From a checkpoint of a small mixture-of-experts model trained on Wikipedia.
Size: 11 layers, vocabulary 8192, 91.8M parameters.
Experts: 192 experts in each of 10 layers, 64 clamped SwiGLU neurons an expert, 6 picks a token, a sigmoid router, a shared expert of 64 neurons.
Training: a variant of Muon for the experts, 540M tokens, 8237 steps.
Below are experts of layer 4 (counted from 0) of a mixture-of-experts language model. Rows are named router (the router's row for the expert), down (a neuron's output weights, with its number) and show model dimensions 0-223. Each number is 500 + 40 x the weight over its row's rms, rounded and kept within 0 to 999. Numbers have three digits each.
Before each expert's rows: a language model's description of what the expert responds to; "raises" lists some tokens whose logits its average output raises strongly, later layers aside. This comes from a sample of Wikipedia text that the model never trained on.

# expert 34
It responds to: Subordinating words like when, while, until, after, that, and endings like ing and ed that finish words (Bomb-ing, Color-ed).
raises: " of", "-", ".", ",", " (", " in"
router:580479448500502523495486511513441522495509448490446501520415519454472516547571496467577518517541497483481543549520504506467485506492478589513509499473555480434492557584447502491433484552572544564496399571498548450520484536525493514505546475503484569537485533527554512419480566486525494538572511526480452584518540476506534483485485524459489512488522448532523515534568461495448445457517467471478470536467595472472480483498543436473470489519507483566424485501524409441539516508502530531498508517536521551469460451527450469502485487475548482517490538454413574523514462495553518474513499492551538464484498517448527569468564544503555438531498541534457462477589503496593554562598
down0:444586472454448498500582479492461512564564477409594521408465523489491547530523457509492523518499458447483522516437507557446544472496451538494543495575486543557472532437563464502398450454527491466510496452408571477488494462522501521490506422506469523476455498471460526511494474547540551508554506500506500481475517555532505528485480482547533523546563579478463541475550465446527526488479527557506468513507434397467559474402503526455543461532513527449539476471529519490507513456550464504495471475526472528449451503445520427514474445505456543460508477501550503535494477489447483484601441550464467550447441480534499515441496487471504472515512479416537541532548524470533505575486
down1:512476465471515533508478462449448455478563540547450541558500492545557493558504502434538462513459505460534544514508521494446491478513462456455521474456454456458536520455514493496500502438482529497502486552514524454475513487424454499489470476425519450514531536493566488511459538468548462556459520466414493498508547457504505476513436474493426426456523565505521562457447547456530472481503506509423465466412555491458456512461495511487515583476536440528445461493496495469577467513543500471505492497456467456585537485476489458493595507493464526453531475549515520568446545481487522486479553559524505473508496520553446489585531540475406567556390522541381589521494515563515526495527
down2:479473482492535505540601492493555542499460471457426534614489446487492426493414478452461531546528537561476474550513504472489518498483487485521475541474497605471496460545509431567470421432440465531484497511515469487553439537552560594584484461500498614568498546526506524473477510549470508475473494466489551521513387598488494460487513503479557438551473521433482520533476507489480495545520584559481489522488557547545435510519525526475498484494532488505574530513478590488505503436520501542529506498551425488540492532500504519484551462501520489501495474486502552519492539531455504479491447461496573570486526501455440481471500496529508447469550554551545449479487516525527428531502
down3:436467459468511491480480573497514490471537504454421468473427510526504465560459513498531520496468528463498542512518476507452550481414487464549514534460430477550480466493516468546537512550526522496513472531534493582518536437453487442506470466573511470531515538432451542548527575521543454462527487487497490531501518542517482458602465480525513531555477486528483490513546500500467499516538471487492529490459435564522525451486568519414502460510533498459411542530489458557454384474505458519473498561487480474459480489512421484596556531494512487516468566459522508572595513506526540516501565579621497482420455445499519422514471505495552462546475586567522521503507498516471515453520
down4:483451509472532526494539489607499557481605455477515459389451520479495459483503530482456513528515542543490456609488536584493486517477509506553466570524500519496484526465516504468530486452526532459503471550525533437525519485441506535535555511502483414497461519494423484507562456545515495541506551538492523508554474473503519485467422433527513535459495444494508544555463443529493564404447498470416496562488506506510406467498469507530495482419504451417496525528511438480549465527526409500513448558541488533532435480512468455445533498484520580503521490545459476480570485542522512484509589514491533567573515452522570553495453466490530470520556509565448527499499472481504460503471
down5:471506478402479535552543478478483503452533479488448472506415487564472539515522482508486539475494535493510466504552528542462493508512489467593457539583548465523527418473467534492583486508478546491498530465469513517516540496439445423439562437558565466466453513508476514489481513480543462534507448520454558597452521551480555571460387521465520397496595555529495452499520537442542535516497475518482550463532547481443526474482478488477549502513476524521484544534465468516503510416470533468533450518479416541485476416473516475526482526555465548526507505468483491453426490451570476432456495483544467498504508417496592519468492510510488443467472494483524525485473502585479541550505
down6:473490514502515588524526472507559537498487529455554389519488418463502437437381496505482465492498503524586477505537488550533488501450489543522520596540580512477549580479472479438465480546389553523570585572461440520595458550484513492510557506467494523439515488507472444495470552512492518524507514505403510473449501493438497550455438541553514492503542483456539521554456449501507479554468475505515525555463509520505455550538564554491591509558559491496459534446467541540532447503473501465557426502461432456433448506553540498484462490468488506460499453505480501528527526492482541472438473479525531546479475531517495529504567508473503491476513545538493460501487463523461491501474
down7:561478441528513481559416450504520471402478531552467483456420503501498472440530472469526586501486522525482548486439498574444452454587526496455486556416440591447481484477452489502527480569472458426548460480445532469534492467464506506545449493499528425481460449469425455472533478536498526448510460433486487519501488519513534470510477466456493475432500532491504434572578512481472519516507555432491401429516506495564488511439455520464520476559458460520489570497504515521482503485523509486531456557518463474502514493510510458413575472516562513476523443414534514520441526515476472549508526483464481536450565444496554521517467535523558453473524492453556509509431466542480507484516
down8:611480522509469493477513510491554514519481436579515436583524521497505527487496541478491470499540511512513488536460509511477437475484455489475455522491594512501512587478498409524504506500556437540511478510462475460548505490520577548484530411451475418451458433397520451493539501560497460507486519557506505510520558482539531576587511508473529534493489512573517468486467542527510513420478561525494480474538503514527487591526439483492548504551546500470574539481515477492540502580474481446488461506514505496457487454479486574519512520481544517554468442392533498488597429497524527474483513444537466506435457436537504507474425567494479494575516456548540571531483444489510466465511
down9:539509445529462512438458502516575497534456552495540516503499465526537397478494466511509556442503508481454492521549511504567473547497458475482433457556485515500523532491481515507508491487528496484524525504592482529554487524431511489498511553565543471501546512545530460527521441411528500481455492552508496450502526477455458509452499517521470513491505550505494445522540495562612450556508537551519472454467575522437496531517418487542532529514365462454441530473438502512465541523530555524479463495503470517454578502558470481527544537522523524500444508456531461502528519523506453396505514496467465555511526472439599488553427561488414476446500406483549506500497532436508536414541
down10:573532560482487469438522543463547487430454463499530487430578499488514487550528522468411455455524510527510504467510524497504381488446448545542560435579549479509478483561469436575554500451474500503443484433520467525518437469455529517519432443588555506502424514483548589484484506505466527458469496441588451421484501506501466526496454568528503473546477525593505450523459472468443511532511511519463500540532466527421475412457519452488457473529488452511496515452523549453530473497462472478489474445514480468506540509503512527549532497510424466482456540551443526511533500465574518487515505451466446475523539557478535450549552499515488509510476582480473468519539474429484491473492
down11:498461538504521472528524516555483503508565412477470526515544501447412508490465503562511478445471463556464468542515477447530555474535512502406481413431542443531502480444516462528446470486585459440546527513475545563512494562531507521498517551485516534459487501513486573507460550463460470508546556558480502561426588515480453507540521531479478428528503467467492506459497500441446529529451469516483482413517493473476465456520480491474440509540516494530549512535539465524541440477448519506548509549485503534546583476492527584506481488483529494515475532550489405537581473491530538430415495480503448481545466507502519446467400472433479439497491531503485451474457552494408441435507
down12:514544507524505505516474572495476571574551529474508518477556461481545482483491483529540473496513488513533578494610400542536496518483482492544475489562486486584515468467512525536419456484558465495512511514491586508457502435497521506544515554479497441519490486507504468510524474567425449480508507526528505535432535482484480442423428515468555426579480482444507494544445507557433464489462504547548463429496571562524556462528457494567522514510525501543560447587518488517412470498590440529508568422550437466444486518485484523478504526532463453461481544495553483568498545452516533463484441463459495561559488545524554438532460527491506494457496529525519443480523475542493487538492
down13:548485521507495552526430471582573539525433528490564509499483528537516430509479450501484491440568550497467500473501506544533502494445500490488466553549509460538512468508499475463531481512468569473543406540505459534522591474516548550522511481492559454532533499543445530524467461471521510450505538461515531435426469504521476473512502487512496476473581510581520445482505501528526527442486467553474524518505504576459435487515548521484530466534468484504559523447517503495555458459519443474551563562490609588508575551487532610532585513545553519447450485488449509501488534536556516446523506531459479465534493504554620536519518447480528521469543460580494499512508541514483407530463
down14:489451511512495533516503601494442491381542537485488504534496578476520461501458520529488472537460511530498480480500454470564532444565500483478549501521486533485537532463487519428548499469505546552499436550424534509495546528491429576565565598464456436471518531574559564488580566498469474511479498489479489497511532524460521537516417500527503521484565577609485547468470553456499455474534502445479528465511483492494527491486481468512548541557536486500547458418489559603472458513499419491448505513530483503541475495476498486514495465476495504519515466447478417563446563555525473520523406515504485476464575509463473523505472472495483520534479437500463493500546483547505614489523
down15:437482589415588503518504527523431479561492469473513535534471582509494468493511462504525501552510578461484515504480521423581501477503464527523493558482581538480485454437516571501501518482535543431483492486523479559454572545528460509460498539543554519571567469484535536467462507474470492479482542467485454499480465593441506473411597492507490496507481511481516517433478494499540412446555582515523518539511468462468446490444493525462477563531482521440517491482509469504566478554481480524442474546574491513558430516501483511502484546516453420511568569527522537591462461505496452543533441502521482550491449482513480492521483448485495514476516546528484593534471401521462470497501
down16:435491493518556478520521445467481539485510468379579526492466493517519477571479520504482531502512583463476495442523580512428501501474473390501555441452439520578475443485481507499476493495534529539483469480467442462599497444519497491501483435462518490572457472445551583525519449491498516498558449555445479491487423540480501480513485489529485523514464474479517578485538528512489489435520522532525500448557552505444493549450546473513534545556432541536524484535535572450459566538504505538478558522451490512563506535490591480506420504487471501434487551519531449534496489552499477528581533510483454527554453584525479517485497501582524460508455465533478520591457489476511487460462
down17:472587535514617563510477484568465445517529527530513568432518523541484535528476512493431498538564528505484477547507535512472543459537497504416478553451451496465502537503514536480499518484508478443456456467547455602486534411472537505539457493472617539512519546451444491504465474546524500517480543476531478526539498542497509473497527451534551512517523522533474474481529475480475481448493491596457469411471470519499428581543552454569503521539485528556545512459519452508582513524553532454499472479503549572512496489434537492531520508487444546421516493493508411474455485505524511504549522500506450585522567469504481464448532508433514565474475550533538563471447480496569505555448
down18:512444462444587510429548507505512402442559538481521485514470467494542527456471470478481616546510514568505469499497546513482520510550515443524472572479560504513499513549488442544499509490555457510517514531557471555556528504490449459485570455491523542556474477495511510599594439520596519455503586560505465472539445531547539527511537573499488481541445502528439453517542488507486511536483511506578490439506491504537497485539510529557513458492535483491474474461551463598548502542423497545529481456497412493523419523495516474498523513528521500446486487476521484471456525554504486538431506433533406489479591472532491541540523468558498452534484502444479485445457534538464481445498
down19:454479480482474544498459515508439498471496460592371462491432540428467520447528460503471509578454460504481491532512563484428508481508541493525544552507487499493471512482490523487503576421459526494467513505463481585523556552445516469504543558523478450491485439507503498511488485482454477468406498502514485557468517578426456499482474525511428497532493508508543459533454493481522439580515493474508461516498478529510536465480497484505479534447469510482450422475491552498531476503537471410443463475540570578482553386512536545445580511504534540532547423507524494430545453445524461542509609501550454503500502456506513479422529492540468488436490533519486573510482436546458495528520
down20:484566527525466601564410552546452514460614503452529459559524506501530514486421524516456435473479503511501568485466494486538513497504497517502474530462499509487445472562494506445510573487505493467506436532545519462493538546502437449501522501494519482461442429532465431525560402520508552474539445534488462475475420577508482526481550509515506543510518476461513595515504473489546463432515527457542557554544489527514535553461472550451522512415545521451480437489533523495484519528492476492410589534468504531518476537392516529555471542497536432536486590501505479454497539512418550528486539464488508589554475515504480493497551536512495501498421506441479482520498486477477525452491
down21:383532522433436466459488512487471518506476546457504503546496489525525477458468527532579451507484466532515518445553474558505471580488476529422527546511439499489431459485498459479495480470471493514450548481479526515500461519528499560525433539509496567523466512487484506490475497537488479460518465474481468527488479565541530550527553500524465437528540545484500529445483505551485450484548530520519515454507491459432437481533511511432522619491472522501457493521574551555480490500473540502514512485502497493529447477585511356439499544460446552461489472546481533469520456407444439485422495615533476464518526480454435496513493458471423521568533490574445543466516411465512470518520
down22:538515528478535510488477471537411489396517502424465462566530522493515492584491515507438516506547509510511545520485517505534498510505570495491524481417534473480523557558556486543548494489458483512569454431494482467568491446503440561558473513546559449481534480540474519488518501485548578487587501454464473552533503458508565451522465469486514537564585476488451488485562516451593525505468544499593578478480488451451468501444541458493543438507576579461576409496487477466473455567470545460567516471499538572528509502510492502558476501445513504521491559548520529533420494471447521496520520496562524507448491510551543477588490503506523542522522549494467476525490550476515463477539
down23:399598529471493542548471490498487457488524550561516490556504545486497558507439544526566513492503479540523537513488543449503524557482460538485503421478473490517534511536525488509473487459567480439532551511615457473535550467413484510538470554484443466537464435547502518515521417459476509490485476564444581613490505485487545506517506510523405461519527548508475475528529504505528469453495455556495541450524484574530445456530480505518519522414431486449540574531543445481510518475471514522503489579451505474495552534544495595448455470455451491519485453464486435556500502444518510466513511498511541436502488581491556475436473526584511494526499514512495488567534518538424512483522
down24:486483579538459536511497502482536490548493475517481552505529432450508447514490505432516546505517448491479483451542477537529546462594475502536547427500444435520475515482450533395466470520509570430555508513518489596516499479459649493452412558506524491479491464505468546529479532517524512558524518479531499623520463478539543512442459529555498508428486548479524499519576565560505529500467479435603500531550487505470504523438521570514451525447515505464530489510524543500506483511515502556467478481491497524526538506520531554488470464448376504483493455453485517468501404510449526511534496515516492545531553545515492516551480510455471477459477547493531536556419490523479498452448
down25:558539517537500518461498522480429516505548512512507508436504532507494566543443451513521471477474457536460461540441556438496544477450521455443478509499461521446418448565513425494475553520502504499523485495538574517483490434530538504436503510490573545492433450509512500405492488482463488512495442513505521502476539511478524575452490390460537509532495538529510523524536476507438518477586496505521450465488409575562511504432519516505479578525528509488510494429506486496495520449437398479496527481513475520543479523560577487589455446484606518508478501446562492512487496446469531554456481504429546518453470567459497514493565512497460517464491558572480447557439430494474485439500
down26:507445454544455498464555470438503482424461560578440546548570514507546462434493512469467516481524445521550434410472523519482507541492504535527532451478502610481498541485496536542483487468480539452474466495522548485524438512588479458600484550516527586469586431502529441490522539544464530510487552489526526478517524468536483433511475522515559523527464493468464499522461552481525515536456556507511519519511532501521527481451487496484526443503545534471479418485499544526493504487542449539509507474495490455500521508456516537566477432466471478454448502407546485407485482522490468497491531492367460525501506427557472517532506460497536571505465581405459431506475524500478425545513
down27:452436515506494572531515549509475557564497501485508477403522532483452523480538502446510547461528497517547519512463525549533446510493472483514451516495410457486521522401556531483522550457460460530455448501491520557511484527544622540526509455512527434495505449511475495495533488482510536468508558578429410404530503486553498510462534479487530527500423452507519510457481517528443590457532518521518492454456499562533517476539490483470475518425500570493529466520471486472572470544493520578498486552582517503442515455482503458493465430492545510490466459562457473499539517490505451473525420544505590556448545506492469422500451490551522459488537531481499577427486503422444534518460
down28:549489450522525502505543443492461518565570488540462513442464431500495547503460406514511486476456499470491423451468534546447495514462539504504510484445541461472463490478462449475520487441497484534554575474489515553545522473516583511520475477435417447463580480539470520464492487473521456525488546541491506505505573489507497551448490475521403508557545509428575506486484486530539540403524509485505549471499432516507454411523545490521448553414552462443447415473516483532480426445454528563492510517431505447501484477542560436505447539436476422514481518546427566531499516550510493492469490524546567495465541533456465479508497487449500470455502528474435520526449519515453470540465
down29:388513538507523501427511465543512477575486499395408532495510463568584495552529465488484538476497446539506543481477498394521524507515518493552481526515533508435552494589527483482482506486493493512466526485436497481452545503471511458533519508511504470510511552546509449476533454467498497464483439402472541463485452586503483483527526492494419510483406479586486548510534500521519505450591544478463537498508498564530503554507476453503436502513505496584572514435497524503450544554534523540515473445497441486501454535545562549495520543509527503450575449462511512502481487499470509545555520482436460490448479539531566529502476420487549524490559487504535465539493442479396418532501
down30:559509584511505480453527463439474517422507528475505462548564460480516416420460562488518452519510460425558472522524485448520524526489426537467488487500454517492472534518422497541534513484532538513518519510453510582493533491526453555512525505446515497511499574503460495479400505504514476467522574475459439472468533483518527491520534619462475503506501506483541528568482533479519480504576508599463543505440529487487610504503489522564446500505522560578486566524496448482472533478560462492525519558456574517548507525525492583478507419446439436545541466437542458486482537501456524479492524570550478462456468507524584571492545526496536508501506467470496561456445441495526493511480
down31:478450524539499492466481478470476528483439460529484601550538490537467438468516478602497518471515524528479439450511488442536564517486516606526508476497458540490526417583469550452505488510509527536482508472540458586452516458469473519481488498492523553494524504438436515507464505447510449522471504458500535399472533476469470496500491480491495471551437432501491531428479472503476583481477564544576487566566477482516524458414479580488438528504502491538466517540514462469465498463528473444491555463463520553583471481443511510458505445460476582449425529498573496432470518497534489511468534528446517458569533464460448421497514494482500552535511473516397573473531522513519473539534
down32:469512527488461405547487406448479478497481559408497512516511520447559475457523486530486504458511470520437483512512505506517515531538524504472431587483552463514499478601536484512474459431500526521563498526463416508523507495504531565494463541487472487488478473508554479553505395488510514504502428484529503553498489512441439536489468477512479520542563522501511527495495469470503454563550509505518555423477468497532477469506606468451472546533462526528472549507487506509538519509469493546546531518455535524496535455518464501477578503449414539558483505492488589488542532530542416456516506447498526513481510502454433522479495465397398417570484524557577470548506564455465419520440
down33:493486493596448496525456502534517532547544526483478469469458520498496544482542526470580529463489511505415450545543420441498529523420512531585490493499501543502577462448496483453528474480482479489502526488468474494465513512473463527454487608529420454508457524480467473496496520451509525501531628515444497475537561428513515556489504493526530494477626460505523483543576551468510574457454492568499537550466558454486432478539505451524484614512461439477509493464446497492466484503429487566515440489518493512484524472514543546504470495481536536508457514540560433550436475525415554454470550489490492526521444476560432530483476494523476468465488458508513455528525466488589549485484
down34:450528553551517547470449430489484466496515512526505496477569549473520455461506511503470484477480597453494495502556564509448524474565527493522534436552596464506501478513521520469471552482505456526534436492520505488474529456491494538570542577432494486521471499474494474525472456485480556509578500507546491496540460459480455463497517486503487496539465428430485514509547456481539528499523470453413621502537538447455573561522524443542553492487479505512543464487464469468565475536509456597487528439426544512461449540509512536522554474536439513504503572510553441465462552476520517496473578538472527520483553502525503523551492542514462573547453487498523599592484540415546509438462
down35:536497523554498480480501527480446480490503531496538504461485501486520527521516429441443491538457498453496515397502534487510468572546435376476519512440479520501491428508519503562576510467512517526456552432558587476485500498498537517523535431485460498513576462503506473515486460388484556534549488524520488557535544526474480486499509521520472495492505491544431503429484536475587508455430553472533521496478503521449520556457508541479529544474465563496524462551498540443574532535516512546493456564528433514554438454506551475447421567438524468500502527482535538436550473516470556498495432495499497539528591464565559544566499454460504540513567480476532566457531468470497483435458
down36:567436538499531465493480499444513532514454519472475526453507555451516478449485460434427479525492514403569482518455547452589517463479478442454488550564523486480499492418570498535521491539516482520511571542484520509487436534528507511521562522459592482519475514542523436508541461532515450508493405537468526444526406485449509519532492484566499507431514501543520456492465526426504489580496513495530505521534521548468536487530529464542563382509562522413499585424506533514533523523556464549497480585526495455553452543528491509411476480461510527460495556494504543447534499557477506525522483493476570508530518487511509478539475448498528564560472467473531551472484539438554473549485
down37:442500534478471541467497524502477515416442568493539558479524531482442533509468582464470417509546423542476435470495514536500500496509566459456464548484545542555450491491480466531457519554465448458551453526470532452600555490573542493481563503513510515545450542462426482474533494519562487511424485530481469543486513481559525519466535544507538564508473424522501506512529510375529487448552455527559492535511504522525477512521492634453563488457546513536521482483513521520450417460492522480546533526449524460539524465482468470508535494461507413482410485552448534487439495501525511505459567515549458526526520529424501491543481484550505455513578555517515520478528562479492487535535
down38:529474473500515482512524534522522483540561506521502507488469588540456515525576477478540521521471459489492519513485479516485534488416464482476564486449488510479540520441460495483445414591546505500464496476477481488508490456504545380522494469547544483475505537477439484522438479493522501545411448523487469420432505488499494484555518474488512506496472460604496509432560500506445463518511575464455540517396505491515486438540475552483391586544423504504475505466538503588504550514460422498526524563550501468505509496479529494471590509492573512483489450520519460531467528473525496495489501564479504512457513475436539490509507558467392489458464542459392544467475446533509436436516
down39:456480497537489431490538430487491494406446494442473481535511477468508506536501472528543503520488499474463574510539417555431478538471475441462472452514525532535441493496462456563488451579579513465517496462543498474517520477533469552511473481514494553474598490527455567515475481480507523492526489510490503538433536515438516519451542512521536513566472459519512535572504538455502448494492498561501487463546426529537495542522549455509438490450571548437555509491534516409475496496523466489381590502443530581550572450520429473582491490470465490544511518447502464464570494522561461453503472461537493513500461508460590491513492494535507481473462511431497506587463562533505454517431
down40:412501532510551534509505513521455526458529510475533517500557500508536517494473501516520508522487503499486482550564537472494406516451473450443522427431488443550506526432492515506512489449498509542503556566453575465450500452511496537482544528478538513522529519502478554590511481464543520561458527520492557468459497589511551513463513577461489490536469490526517527538422454482581509535499555482537519480553478508533563393438535509461453533519478459453527438559487486520540485473500563472583452514500480461447417572539532468447550430523536508495533544518531463417503504480494550542420470561519516489445484510583496553508537556581508472567501454479384505494512553507507497472495
down41:500478520524584456587484472495548502510531467507569538502571547499519472485567499486524466479504453522554478522527466500491465527480507475450488442483497508451543558492496472546573492444503544483565501479494494495568461609517433509537544455458541484528390496504569514478525551531519454491430493415524506559452523447434517549481401499527483513528517488522556477550494503496478483575448456580479489566513575477499496504507489489514528511449568482498446555428487482568467487402447571556440474472574521450510492519446513552473487461532496481442538484534561521497471445503481549408561418526551498496537561509474521515425497486519467537465503506529470507519469498503494483538567
down42:540519524497511451456543568489539491512526443529442516462533539486465513511548500495450496527490549520489521563492489534514491445491480503469477534536463494591507435485468533608491482498559518425442547554417491516598515548489507419464531546458578489489504515595572514436544470500523483536508497499506435567602489558492499465527495475446484446456517507532483547549440474441499495531462501456515428511434505485501407432536527468462455459514549548501462540494439527568524519511475527532459409464497506518460426551496528484497570542576530461470548464513526479516451503561480501471509510510476575536513533472507502509559592481455482505462538456548493521505547501449503567539474
down43:438500570537505486523518456528543534495529559470562502494485469533550489500471511541546547493516407465547476482611495582484550473422484579504449494580493472466504480506491457532545532528471546509430456509499508556452468475425504526504518406507474451455484520516517517547517477474505529579438439502520489549475492490617491536558515545524486526553511492499485478466485533607518534501478449516423482444429454455467483507454490498492472538516505430468554501521505503518480498439506481491543540549539514506501454427442505516484534493454564543490513446571524494518545539486576439513459510445531417504524503461442591465541588495560467438498511529514525545478497546527554535463501
down44:483516522483508504470489556504451474497510469502531477508505474501503498538478513559494534519505481493498448525512525456451508503535477577482486501498464561427555462446510492457443512452424509409531496564610474420510477492564555537510557484475494489467484498451508427515490509439520496536551444486485511493474478538463526471419539517482430515490646503564567536573573472514501497475495506468552490528506562500487503470493472561488569436494527502524515516513379474523501473474465528477528532537499451478504515453491457452479468556509566486510482508544395540528523509445429548471593505522458536476511483497521460454431507466416502541421525538472452516541509583592477542446497
down45:528557467513502499548479522495513497553480471521496536564536513536511469490517394507506467484574468531442553463536494534570398494482508405519530531490456497517428422430463488505439479542492510514459574526534551576451497449574480519479495488553505526597462492568459468455489455498467478468420499462514549504460550528651508568509505488519501494526484519542571469519558544481446527559481473461469507443478482546515400489506475487479533548582500483526418552455533479514511461535461544484510434512537427499459471552497485517490476529497486480490524526537469556440533506454541488466492483507486458487436462462486476514461528444543561489497458523477511465522467454543535425462463
down46:509467458499484528500537515465484528480449469537515516566559489491513502443525508516547479507489496528416432488527559457403381510495510425483518482541591452517568503484507469496443501447549536492542549452583532527492414516451494501427497483565531536528552448540560452510530453482491536458496495542495510573470565479491515527428460455467502540511497537497468603524543525463467508517435456471517489527510510462488498545495549538498497531533505478449470542498484450466451466393471478466419487491486449545522471526514454490444581558426483453485531571467456483492442519534457500512539444499486478530468447541590466492470544484573472476450453505502443566519469566535487468522503
down47:435493512421512477467519428510538485442518495459576527494592558524462483485551512468555525513474558478474500449488518494536520511506519596485528468535464571417468521460448541520542438519487491483526493435526473548439506511473520534421474473451484490633566496510569506501435544480513455559469483551534488465489500528513510511466499549545498501511533506483542509517520455550505508453513436557422553556477509479469515504468593515545475500525509448513501552507513454428508429522459530454563566554433466510446529513581456484462452558442392524509594505481535475457489519545552504506454502489487517477487474458556537559424470494505515502526482562506528524471491451514529541557474
down48:471394503511431443593519539503451472510513556491523506470526524508503523485541541479534520427530447425443495496501472479498517522513444505531458493574575466464498512514438513536500450473491475450496538513543454471501549569480435511469538436536427513475476440519447516512464591517416532519583506505504453552524552533530506476451494487521453496509465523504429512494422475509539523515413448445484489524401517418509491462526480509513486544391519552475574510540533568471461458492489553522491528506476566482503463457499541578442454518488492540553519500531480598495521530512535496502519569485463521523547470460564487469519491459473437542502542537412477526471469433460457527515486
down49:552488496499492501441535602483521482496466527490494505525520486464536435526499437513558496503481469513523545510497505542526528473488571535529477515564487512496503478537562447461518467614503495469546534495544442527548462490468572450547518516465522476429549530497550545506514478555490469477474571509541571475539475497530514491432556537472521508420449496453498479510506551530411478487502421500476458549526473528512428550518500476457456464583519441531534452523493526483452462571421502531503472478582429486432468577506503607498559495498478483536540493524506477529532578461511483557458502523435489400497512500546567535438454518451492461508528463490449468511400445497475538512430
down50:546521474539512528471517516527438526514500486545481502593595570507505442515543508536514475460546525477592534501493525567578469507500522490519536486435530541570459541441505557538505541520478504489431459515544455492428494490466504457475412511522488537501449495527493506532470435536518417418574511537500525504451522480480503537513579521489443520451414438533488479550501525505503451482560410529520431429525532516548426542446436497505450421452565528509495518486446544503502519545558474463514514524422458536479572497481514472491540567584449476488531509459442490571509500517531551462453556496458489520470516489522506540471581523500473480496510529531483414474548487470462513451520
down51:495489494544418521560497422522568463500423586512517467420449478511468511442479465484525611565511446514493527580521486542501563490563527520472504515481545485525544581509520566489509474533461503512542378522494475592528591496541480469495454479459491493490455496547515545511466529460538466525479485535508485479485499512445501482502489526521467540508436483542502465453499496498476467563481500545494520487436532486513502527456474605502532539477562487518504569474550571462518551432508580506460556522492546468536478487500478562479450483525497600518479520441453505480550535520484554514586542492526494519506393498516558445462461437515519492438508508508479506514575559467549554524538
down52:422589485533497482456483568516476467455483480508512540477537475488500494496513520455462467525516449401412533520508484543578545452517488509553524517549430504539477495453427562365442549476483455491517465475560420439450453531478492459502527536523520481530522484503455468566492529575478523464517559448512465529530558472536493571397559508480445560567412458532572531511485538530540514542551559421452521563533502493437450534533534473496496503461554495538532491499522482495422473435491458474473531486491480541544488506517519484504549555501560506438465531483514547543538512514494428510466545509473561483541502428544508464538457462520500476513533454514497495503487520439524489475536
down53:423458489503463519463477544460559521530540506526524454492498474519459422446591425453468463554485436480463469481526539526493422465493465505515514521511516510541503520456505518534449451477444485517595496430513485541522488542504472466430517451510513492494495523461446480489464450540569559539508503483466518468438493397473433550514445500478546532446445613548440536512466457507506466506499473481472501551452486479486491483430477463522466553569529561465456524512475565526499570423572510508451540562517555426477500491574474519545592470552504431514459540440443502440578469467502445510463498564532498474466469436472516496476494558472516474505466512498487502466474492495571530458473
down54:441501474490495539481535579530468501498456512454440513504494565556522618423490497561499489542488505535472463543450604511593483471482493505458495452462470503473551472516460498514564548531515454451558470494501513463520503513541473500488471619536505531469497558434423513480459525525450499511554470497541467489511535511547474460505442397523518553492471452510525465452507496490494430509464535475489499440528446558548505453479461469538530512494518497499470386501544517536479468464512486495500480476507459455535546450452455570529437476521475478479470463477465526524476460505533459501576486443577534500453562468399540475466470528497542425452471514440533407473533484560447526529552
down55:505516544490501466470475594538454523400507497504508482466494482509512487453474535553498505448534593517501546497527539503510568527569417514565538465490433486493528421472509512477460465437521516533518531462424511486451588445503415464525486560533469558492502486523536494535423460483474555504550466498428571488501440575472485365465527459500465442512506476548475510447494504481474460563455467542525501537510488437544505484534502502469408568455503502444531448508517489518525493557538555461491522541509484560458519503479499508536458621464425510515484512536559558476526537515552392481468513509522476516564522448515540466465486536508488526499549479522447527511458499461540544494495
down56:579457507449463521454515440520491515520545520526496429500478449486494565514473534495587533514522488536483474587479542500498485478491556521519494443513534504448538504534460624436526471485432499533521560494530534548470509452505537449517465473426442420474496462483463502511526508537443477505467492527463441459496428438471528484572437501544424556478557483506558506451456463530538472464491447423427536511429496521466507518496538564483501512463460426487425519457557537484486508449536461465465436507472570512555475476509555482476430461519470534498530519510441478537513499544542497448449474509553499536467544469441448541576466480533550507435447461451466557452429471525504472507552
down57:474476502485512454504503522424560492539460480540405485514478539476449466476516556548481539541548541532500510506488519522538588547502495582497532538555488544498516544484467467445478458495548508581448502458497440483509517488539429511489465487496470510523501478471505454421441420505486492515555494486455513520466473550494527490547513512444488509488387461467529481536565480473493458566516528528422485467588461532519513586520507439466440491528529498522539501501465523504460492449506493493428536532529484517519518501494444537639420488600493509552425512548492448490514519518525452540504474531422498464472519559598528510495416488491493443464502457458541511579567482450441470500561
down58:440436486515564466528547520436577488465469567444469554471512497558517527507432494443468501556528512530495522501471561522521543479511512506482515471537516633493545488479516477515550571497491512498501514566455461578536514480533546499481485480602527479465466519476444445521547511547441411464449459584496450478516475509472533487515569536491498528441388469476498486459498504503500468527497412483436552523553504479548503504525507461557490435465470552559505478529451427515500511507565482456451477518516551532463435502469473598535483526572502489483552483503477525528487579514429442535424505481485502480533563517541507420491529533495480515508472441467481453448500538482415454484499
down59:476568498404552495502526580469475524559555483576504502482560441462429462536504448602478537471472433501635493470431503492475479481540454508498507498487463545559518611537495524508532461508478492542461437543506485521456529523548563509472447526478475521528499482510489456536425518475448524433526514544454501533458486539503522542575469449508471583529543514475524602529526491458464556479508515477507510544476505530502499476524519484546528491530527469500499497482499536470483500532487490586509488515449478499449500528514545452427486546460475443463466536529469512497558541525498538534530420539587441495454515546540453471439392494562550482432512465504582496553509506540512514526523
down60:418460504497475472559458479480438461487526473500520465552460516527474508555499515572599453542530553481506462491506514527476537545513547461487568517492480477488504536516407545441501415484530510506554498475517523444476498526481512449489510504516431539485456510495452474536508483417481572497589481578485544503470515458526566506490501394527451452530559513483534509456485532454460495445488474512504526419480466416522622492489498520441494463422545526410455503517524482521539584516506538458578509422514530512499465593522506474455472494451465535529541468513486551571490511538525447561505495553480522424457536548493506492476520510522566557482491449478487491536498550496566511578513
down61:503436529448506477541512510540533486521483494425490578503476522463482485510523534439435467521489452499432552508468484520527508520462537597486525505427464463456530445468529476505496626508458460472482503504455545523469494525451380461525499480496553489473479459491542518582503507471538485450379480531503541424526487499496526459472505491530493490494516552543438444393528522497490466494473464533579537512444494459391506557429462438446507457551473452525519507522524499524525479534572537483514469518553489471527522544479408469435485483601503573454529558484491500501467515448497533510524522540524498463456510449455391475458539480503495509523501456499556557501488526446480481537512